python train.py --n_layer=8 --d_model=192 --n_experts=48 --experts_per_token=2 --d_expert=224 --d_shared_expert=0 --activation="swiglu" --moe_layers=[2, 3, 4, 5, 6, 7] --router_score="sigmoid" --normalize_top_k=true --routed_scale=1.5 --balance_loss=0.000107 --balance_bias=true --router_noise=0.1 --init_std_router=0.0218 --lr_router=0.000513 --vocab_size=4096 --norm="rmsnorm" --norm_eps=1e-06 --tie_embeddings=false --optimizer="muon_variant" --lr=0.00724 --beta1=0.95 --batch_tokens=[32768, 65536] --seq_len=512 --train_tokens=568900000 --steps=11911 --dataset="wikipedia_en"
Below are experts of layer 4 (counted from 0) of a mixture-of-experts language model. Rows are named router (the router's row for the expert), gate (a neuron's input weights, with its number), up (a neuron's input weights, with its number) and show model dimensions 0-191. Each number is 128 + 24 x the weight over its row's rms, rounded and kept within 0 to 255. Numbers have three digits each.
Before each expert's rows: a language model's description of what the expert responds to. This comes from a sample of Wikipedia text that the model never trained on.

# expert 32
What it handles: Capital letters in initialisms and abbreviations, such as U in U.S., A in C.A.P. and PAVN, plus the pieces r, ist and dist.
router:143122141131131149163147106175142142150119155142171089116127170109147124127139147141124110159155111163122106128119127135095135141141109133109167128087098116154112153155148107110099112159133151110151071128102145111190094092083119114124142154141139121141205122111095128096091128162109160130096117122100125127158110136112121133146123130110166150128149110173080101113119099164119117111158136097103095139106124084149142115096161144145113159108136086105111141138154181125139108155136121147122131107171121108131132159146161161125206118137153119104120102165119100120119152133134108137
gate0:121125118141101149152140132122161086118130150151147134112128178145137119065152150155110132147116135147155097148114128173111100129111132135157134124142098090162137126170151132109100130159123149123138093130136123141149126125156117121164161134126161094145107133159106119131123138104151154126095092101130105089161154064143156145111138119085142159127140149145155096129129125101105156135155105131120141086160119102090148114084146178140113131076142090123095131171102153084118125095142083118125086194121132133171134114144113137131174133121114127138071089113129086127132112134095109144
up0:094151158147103125169114138115138136118116126112108150111111175132123082155138130111159156153114123133140133135153135145159104107117132083092118100159113131104084170112117107131133142091089089091113133153176134103124114141110124132129125113107131109087123082151148128146138135121125169129098099105137164119146144100140143147104166115096098147169107148084106147083121111120135118091129133147111114144179139096089099133153148096129141134096153165101103128143128122101153099132171149159141072113131188110139138138077129127165123105086151105109131085108117083141117103084151125115
gate1:147133122119126131135125116094129110132136131106144068121147137144151095133086144112114110090130090127124138168172159169132146150132078163150158158124085143145133157110125145145144150168134113131133075117161124146189113106134151078150114123132143106145127097152113155110122110196097177124116124130100121123134130132111148166150117082111120150142179130158129118181130098091092158120133174130116120118125104088130091101155108138159169140072148106137134083134127156120150132098139130126136097118128127120142146138116128127122166114163127112138139097117167112081126097138161165116
up1:136130109125139124169132164140205122117119136142128124109153116100095124098118136173147097144149145129154082147156112180150141118132138108094137157163157162159143157130095165125126176137137144106130148151121161131177136121156089131140148148136144115124111127136132131126087077119133098095118121128112115111127140113171153151122100138129163089128109136161117105147135107130173113136195088132110108154165086111143149138130164180145160159139126168112133104129124131137119163099115105113156112132107128146154100068127140109164119110147110155161107123149076149156118153147107136109
gate2:124121125054107140133152114139149118114137116116179157117150132115097141146096137115135084088122169151137106118134162111148154174055112115114140138109093094142117132122118115116146127117066154147123095104130153120141103109127092166119165138164077144134099090131164126092144152092097120151123118132123118111129144119157087133174083117127117100162140157100095124110139110151122126145122108125110098114096087089129121141134150134152162140107119102118141142112111153112147109115114134101128192121138076167125121131135124127152147076157131184139117105148146141137140142166134137101
up2:135106126115114130159088146161110150136121131128111090115145118114087143114143134118151089150082100149176163123120107105077108100132126158123093165126127180103166121104180133157115139125144086077153126165149124116130178097120132151123119125155131089132134139105150175160115129104135140127131129123141120148109109120135118123113123123121143147115124131135094148122152159121118107142130130121135122167162123168177121166139125160086152146094123097151118126136145118125133177158111104158106105077088148101118098148132193116099144191113107133119089141139069153142138153107091127132
gate3:127152123150124182156130111132090123160157172147161178132108121139094137163159107122107125086161108106121176102101142132101165117133126160156122151082120114144113076115126103090158100137123131077120111096118114098133129128137113163155142125126112146107192113097129146138072153111128161099101118147137131129141148114134152175094160102098080105110142125161138092088148144150116123123131093129145159108135104139138122137150113168130151148120112123133119125119114175104141117130119103146169096106134120129165135109118144117132167126104130140091094098167191145116095106137137104146
up3:115172100152115097151165133108072106132149186134093123146123139127114101139111124131138145132134135140143145173110090132133128130133134124107158136106115183114136121165085147145125130120142171128132125111125091116132084115099152133120126133102113139101097152119185165115146133093131133125109137145116109139156138112137099146156169127122151175159110143124107137129100121118121087113150123100082135140179157124098161148098150136133102142099122101108165142119135074145121183099142100115133145162141145114155119158129067157147201130142114160121170125150089108137082124158161143120
gate4:127139153157146116124173143130104127186107139166116104163124133102174124084156167112121115085163122166121105136168109153150120122151095119119119122116119163130146127118134122116121113153131138133121105129151134130126093104102096170186154131069143144162141174125106153106127151153081153122100109131116135162123072141118115155131111115111172125141120107157147136142166158142116127103136163131134136102131127093179143119113137135105131105145111094101130166086086139121088129121130120121120160074141106136156116082084136138143157142117093111166126112101102168109147130172157123160
up4:115134150117127151147090174116101129168139124124104104180092171078124150119129114098078121140104159115089112098152120152120151160120118170120095117161146143111146117114136127154112081140117103110164112169143075107129125156160128166109143135105131136168129145146139145129163178116082094131131085153162107124140115123139125140096115114121116116148138153102121157126105119124087120192152122107093128114131102118163131094127156096112134098137113100114124144156112108153164107136124146076128136159131126142087109094155140092121166086121143118136170109149132127150177136123100098108

# expert 41
What it handles: Name fragments and particles in European proper names, such as de, Mar, Le, El, Dordrecht, Dordi, Margrethe.
router:136103155116143136148103094167151127111096113128133088135133156121118115117125166114126097131120130109093142150122091122116130127112083106119177174131096118148160159122120145084071106152128152119129075124123119103136091138093130137135127087130165088099140124148127147098095128127072140183147132134168140117130085150083116144112132124084129135130089151121136088105099086122087150101134110113130096118097117117161097130137159129111094167098141133137100143133103145123132109157130100135159142138146111123190140121139164111127121149099135097109086119184127144101089085144126098118
gate0:135107116109138158107100122148103100108137163137133133166109133110157178168120137143116111125181141108141113192083106153137136157134141151121143167111110111130155126153132127101087089144128108140066076144130166110148084097141119120157130123144115137127123091114139092104109104156137159135123083114109127121137067108120133104152136148082125112141094097116141143136130094125119155123138106092091129099087163146158108132118126154135116156144120133106137098124149133143090150126125124071127098166079130129169107119104157093128144108163139092100120108149169113090105140161139139151
up0:136132138102125110116124140094144104150137106139186121165118121124165169123100130116102091103115119134127119130113151114118132101143153129111152099101122117083106113195118136137136129156097147091135144110085160141155147130098119158096172176114099146093121137104097164105132141085173158102131120131087086111080126111126159083142141155121136149124165132086136092110139164142133084113120143158144100091141109169133088117092133081144126131166142129143134138133133060103127112161128150113166105103118134123082140156151128116178089110134146148131111111134148151126110136146134120129
gate1:155149158135129105158114130134121130139138183144136136119089134117135157139133178132121134092127119147155125122117159118143143115149117126116131130127113109163125130101150123145116147121143123134087095127156163100081142100083122102158130138139181142123149104140109167126135142131101148180145125145106134157104111114154141145110137086138128127092135190145091064148141109134127132178097112135145089177103098126147116117130147136090098138074150121151111109182114156126157149175111112092187118155173138132150182123124164122122135167140104105086104114148113135131130128154131079137
up1:127173111138118131137128122148106151127115132124105108144122109086133136148135141095150150106138118135133153124147115078137174127139132194143128121174123141093151114103137131134079080167097121142089143127104113102136090131109112144143072098102115142105169124166108151144110109118123115152136170148118142154120153132119158094106107134142139106141075100192166122109133168148100161115125181144115144144110139149159117100106135139126124133150110132159128108117102108104114098131159144178167114153119145201141111150114123121115083182128114094088123142114124137144096126141133099164
gate2:125159190139138082126099121100153143142126123120113101117173122091125115158169125107143123101132141126135100121070133132135109099141129134158167175113134127128139146104127186103159147132138085072153158109127121134146083109112127166142144132137123126154109158133153137126138151124116142148195120144160107117113158134109095118169130090116144144148098134129141085168116114131143140081086153119093101094136156174128152114117155142132164143082150166061145163120126115095122152140132109131135147146132149103160131117116129103132164123087090130113093117103117141151124130119154144160
up2:106139150160139150120155148085109121162114117135160114131148111152110145164129111119145127118137144100141068158146057080161166095169151138134122161153112119132085173134117097091141107151136105101123140113094193124100123133101103128125133147088157131138121088111122136131113158112130093124118139109147118120106175104067123116137117121151129158116139126152140141162122060130132144157094170107105149122154118064094136151102137127154165137158177137105118126121117144095138134118117109115113164153123090126125136107163114114134145158119132095124126106119157135114153163131094157128
gate3:116076124095129129116085104171139130106119129123158118108106113162108117107084160147108140102151110116127091099130098144082094139130084105104155158108131142128119180190101143147082137140099134150121089130129145097160121154113101142148112133147118128092128114124141155124098134102135134130098134108157114135114136118105077106139099116105142111105165165168125109111110098115116104135116144120131148070151122127064078147119151114082115147098111130153117128144191123115104128182116113110133119134115100161156112149139114109132128095120162105151117119124116155135173105117144125072
up3:098105133121118153191101139150115161121131101152086152131130105136081149167102154136108129068141156154120109146110124156093131136133142122141113119169151135095137123096156161142108079160125112080140197137176148101142109128132091146125146104154102125115129089119125084129142117157130116131171128183106086115116135146106156110129142116122111100153158126136105116132138172143156083111165158135096134142158155112144162087137140170131136129129119138110126121125105124132153134097119114091173159170127121170148152146152123110139121105158084120138138111092117165116127150138121102158
gate4:114114096128149158132069158112111137102143147135122109111107140134156153087144204123094147151128114108122102164146074146120126164147123155075155110137173107139140163145091139135107133140092150124089130118124141079121135187115089132156143128121132146126177149150114151114150107188114094168100138096131152153121106124085132120099129132125082130127154165118122114136143133065122146100153138105135114073113115159129135129121154131126143147083123132108144126137127150112127119159166109113131099130142102120167146105106151086133113130117139117129116148130186137108137137148126074128
up4:124132123125069132140140119111102150120121146167122098132114156166098172110134149152113109128113059122088126124170085167129078102124157130154100114125093140126094156187113147127100099131184089116141120176101152169099114089163142124120145166135135099129113112079138122114148101159124097103153124124072114116134105136114149094126117113082095124121133120139110127127107144095133131104142168118133167135130123133122136132140083134108096108146124136095147140140164111105178136138114162134147127129121137124140091141143186122137106152099135112175119107148115111168126127132138126083

# expert 19
What it handles: First names and name fragments in sports rosters and results tables, plus position codes, such as Alex, Ben, Wang, MF, FW.
router:153119138131148155139107112141116121135099122156144094130169151093168113089118126128124117148174137158129156116098074144113131158115144120160155160130091119180103150097150125114112106152103154133151145149133141094184116083100165126103131087156100128093122166192115113134142102125099129130084138127120121107165083154106150143132109099089127153126130131115127110114116144156120147099148154132111092188120106135156102126113160121143087179116119155129112104145140177095108130136098118174117104104160120108177146120097148117104102121134116166142122112161167122119112108132107128116
gate0:116068149105142114109111137174146090154121120151139127119163125062121146105139156094104150101138115154097116143171128130088075139126109132104132155105126123150123150140160133154110111156122141092131120148078119113181147131121133114161150106108109135143135143155137148172108157146145106110100125142178125166125116102134159146134114119135188135161129114110123132132137091073126122111118135115114101139146110120138098147123131127134098155085142099172098110154089206150115156127122081118136104100159093152128099120093125109130115120157121100140135137132102089115145079107108138141
up0:164137122138140115166069141100134136124111142132123161105114150098073124109130123136099156117153105142161138145104167129147077113128117127128157098134129172068092105110122145117161107144071106094131142137120123149115112156086122156151128168135102164130093127139125111166151121116111112163127135131107146089141114155129151151194107138138152121133120150111131128128148166145123135120154128123161091124127119124117112161149143153153143175093136172165120100094067155148123111153132148124127083172144118157118102147143116117105153107129096088127120132148116136093201117144127123163
gate1:121114154147151141122159154072128163101121148119144152137102122105153126111097123136129103129123119135126158118163095102174152092140145124129107193108113110116095120137106100138140101212103134114145097113179132134095133108105162166152142116186140159139137120131118110148110123119093125127095137093141145100156131140175104152127133125102070121150129118105119113169112139152132080122136109109110100088108161094141105147116148149130116128105140167126120128098132159154116146155091108165116134113127140177174124097104176162157118108124106128097155161129145131139107101135141094131
up1:147116119149142127119117140118140076119123127166108130129135121137117138147101110135176084111106136143088086110118131150108137144134103157122152089134138119099112115103072084135120129084114102126136126142109117073151140097133126137090139124115121110116103106118119094108115116125154119154159140129159138125148102158077128151163156151143137152118120108135111153121143128137146178159129144159094126128114122149105137098158141107132133075176167051140155108116117092134110117102110128075146126137149082126077135147200094125190104100124159076125116125140153138140153145121138115143
gate2:128153108085107141142122121146121188118114160129149138157142128134189119119113161146115142152098132177110131087127113161117141126110134128148124174076117104167122116118080133154128125123124141182163142128171131108151112127108115124107151144148143169122124120143139153109129104158087079136125076131134102100160089084148131129177091081122118137109117122135136104153155162109129125121111122097108120133092138145104074130121112104140151142099129121146102118089155175079116160122123126107120079097126098134192072101111144110123096144122142164123119132144142105130111130123121113135
up2:097170113093151114141119139128123154145104112069108127129099113134162074109120078129133148148115127106115139161153144135107136136148116127079124131142105101148058154173123119106104146151184148117122082125158139090104133135129172126142124168063112103100120114178085122112148128141166131147121149127114104118116133109128120163102143126158116112087159075127161123099106098146134132111176095112105134153119149106101118143158133140131128123176152112099120123126130106119102109148108144176093107100109125115124117104082172135087147132110140117149107152130122142109086143140130110131
gate3:146088098150143173148107116110124123115062141141082154155153150129086137137100160123142136139169137123088152153123125133121075143141159147101124140085112109133129106113136102125136167133139125076131118135101125071160149119125120162152142120118139098107157166168141153102142105118090097131110146117111126134111144120178144109138139119109159132110150149116135115094168186128156132140155128150141118126140112157141140151072111112129077120159133115111096128122118148090158163119109098149096138124134128089155149141106188138150117115123177159148163099143140127167105163105108108101
up3:120066120122142137164145122141119100153135148109117140107141118119131129091080142101126091186099119152103152119118122116133130161105165149152134133134157143123140108140173154102096160103126127104131114112111144104102121094115104145100127160162126089140186155152123113087136145122160068135115123084100126141096090128120137101090099149148130095191154144140113119096126149130099141109116146173130072155148141128070125102105110153121125147133139129143157135155139117106150129114122113103121148102142121122096130111148172165091150127078103088171113128137140154156132104096113148106
gate4:125104079149163114139132150093114080152174170171156138105172162125166120122125113111099097132181152130142141153113094130078152169163125092130146145150127153143147134108139131126119152108130104132157149170122138119110084130122100104118114103116148150112125121157154109126096112158114118105095109137123128089102119156109158143135128126096102140141161139143111156149106109130140142086109137161163113123164160146132146130093127122108109115166084110096131129097101168146104125123127100122121136116133153082141187151126091155096101114129173123168114095098173096118127123154126154166
up4:085112132080122083133157137140091114141092133137107113134110116119131114124083099102094125126123125125201179113184127128097100120104138182118111085154109130157127186120107131136110106145070106151124107120111129108134151108099130120135157121135140148109122116102087124114146111136112154174087110157133144130103087153150089091087149134098123126131166096121112127098123135104120078135148130119145123105134122120129095109100123149110130126137121116132137139161094130071126167157159096105113140150134145149104097144155120107158129132168085132094083161167132135138116114157098113127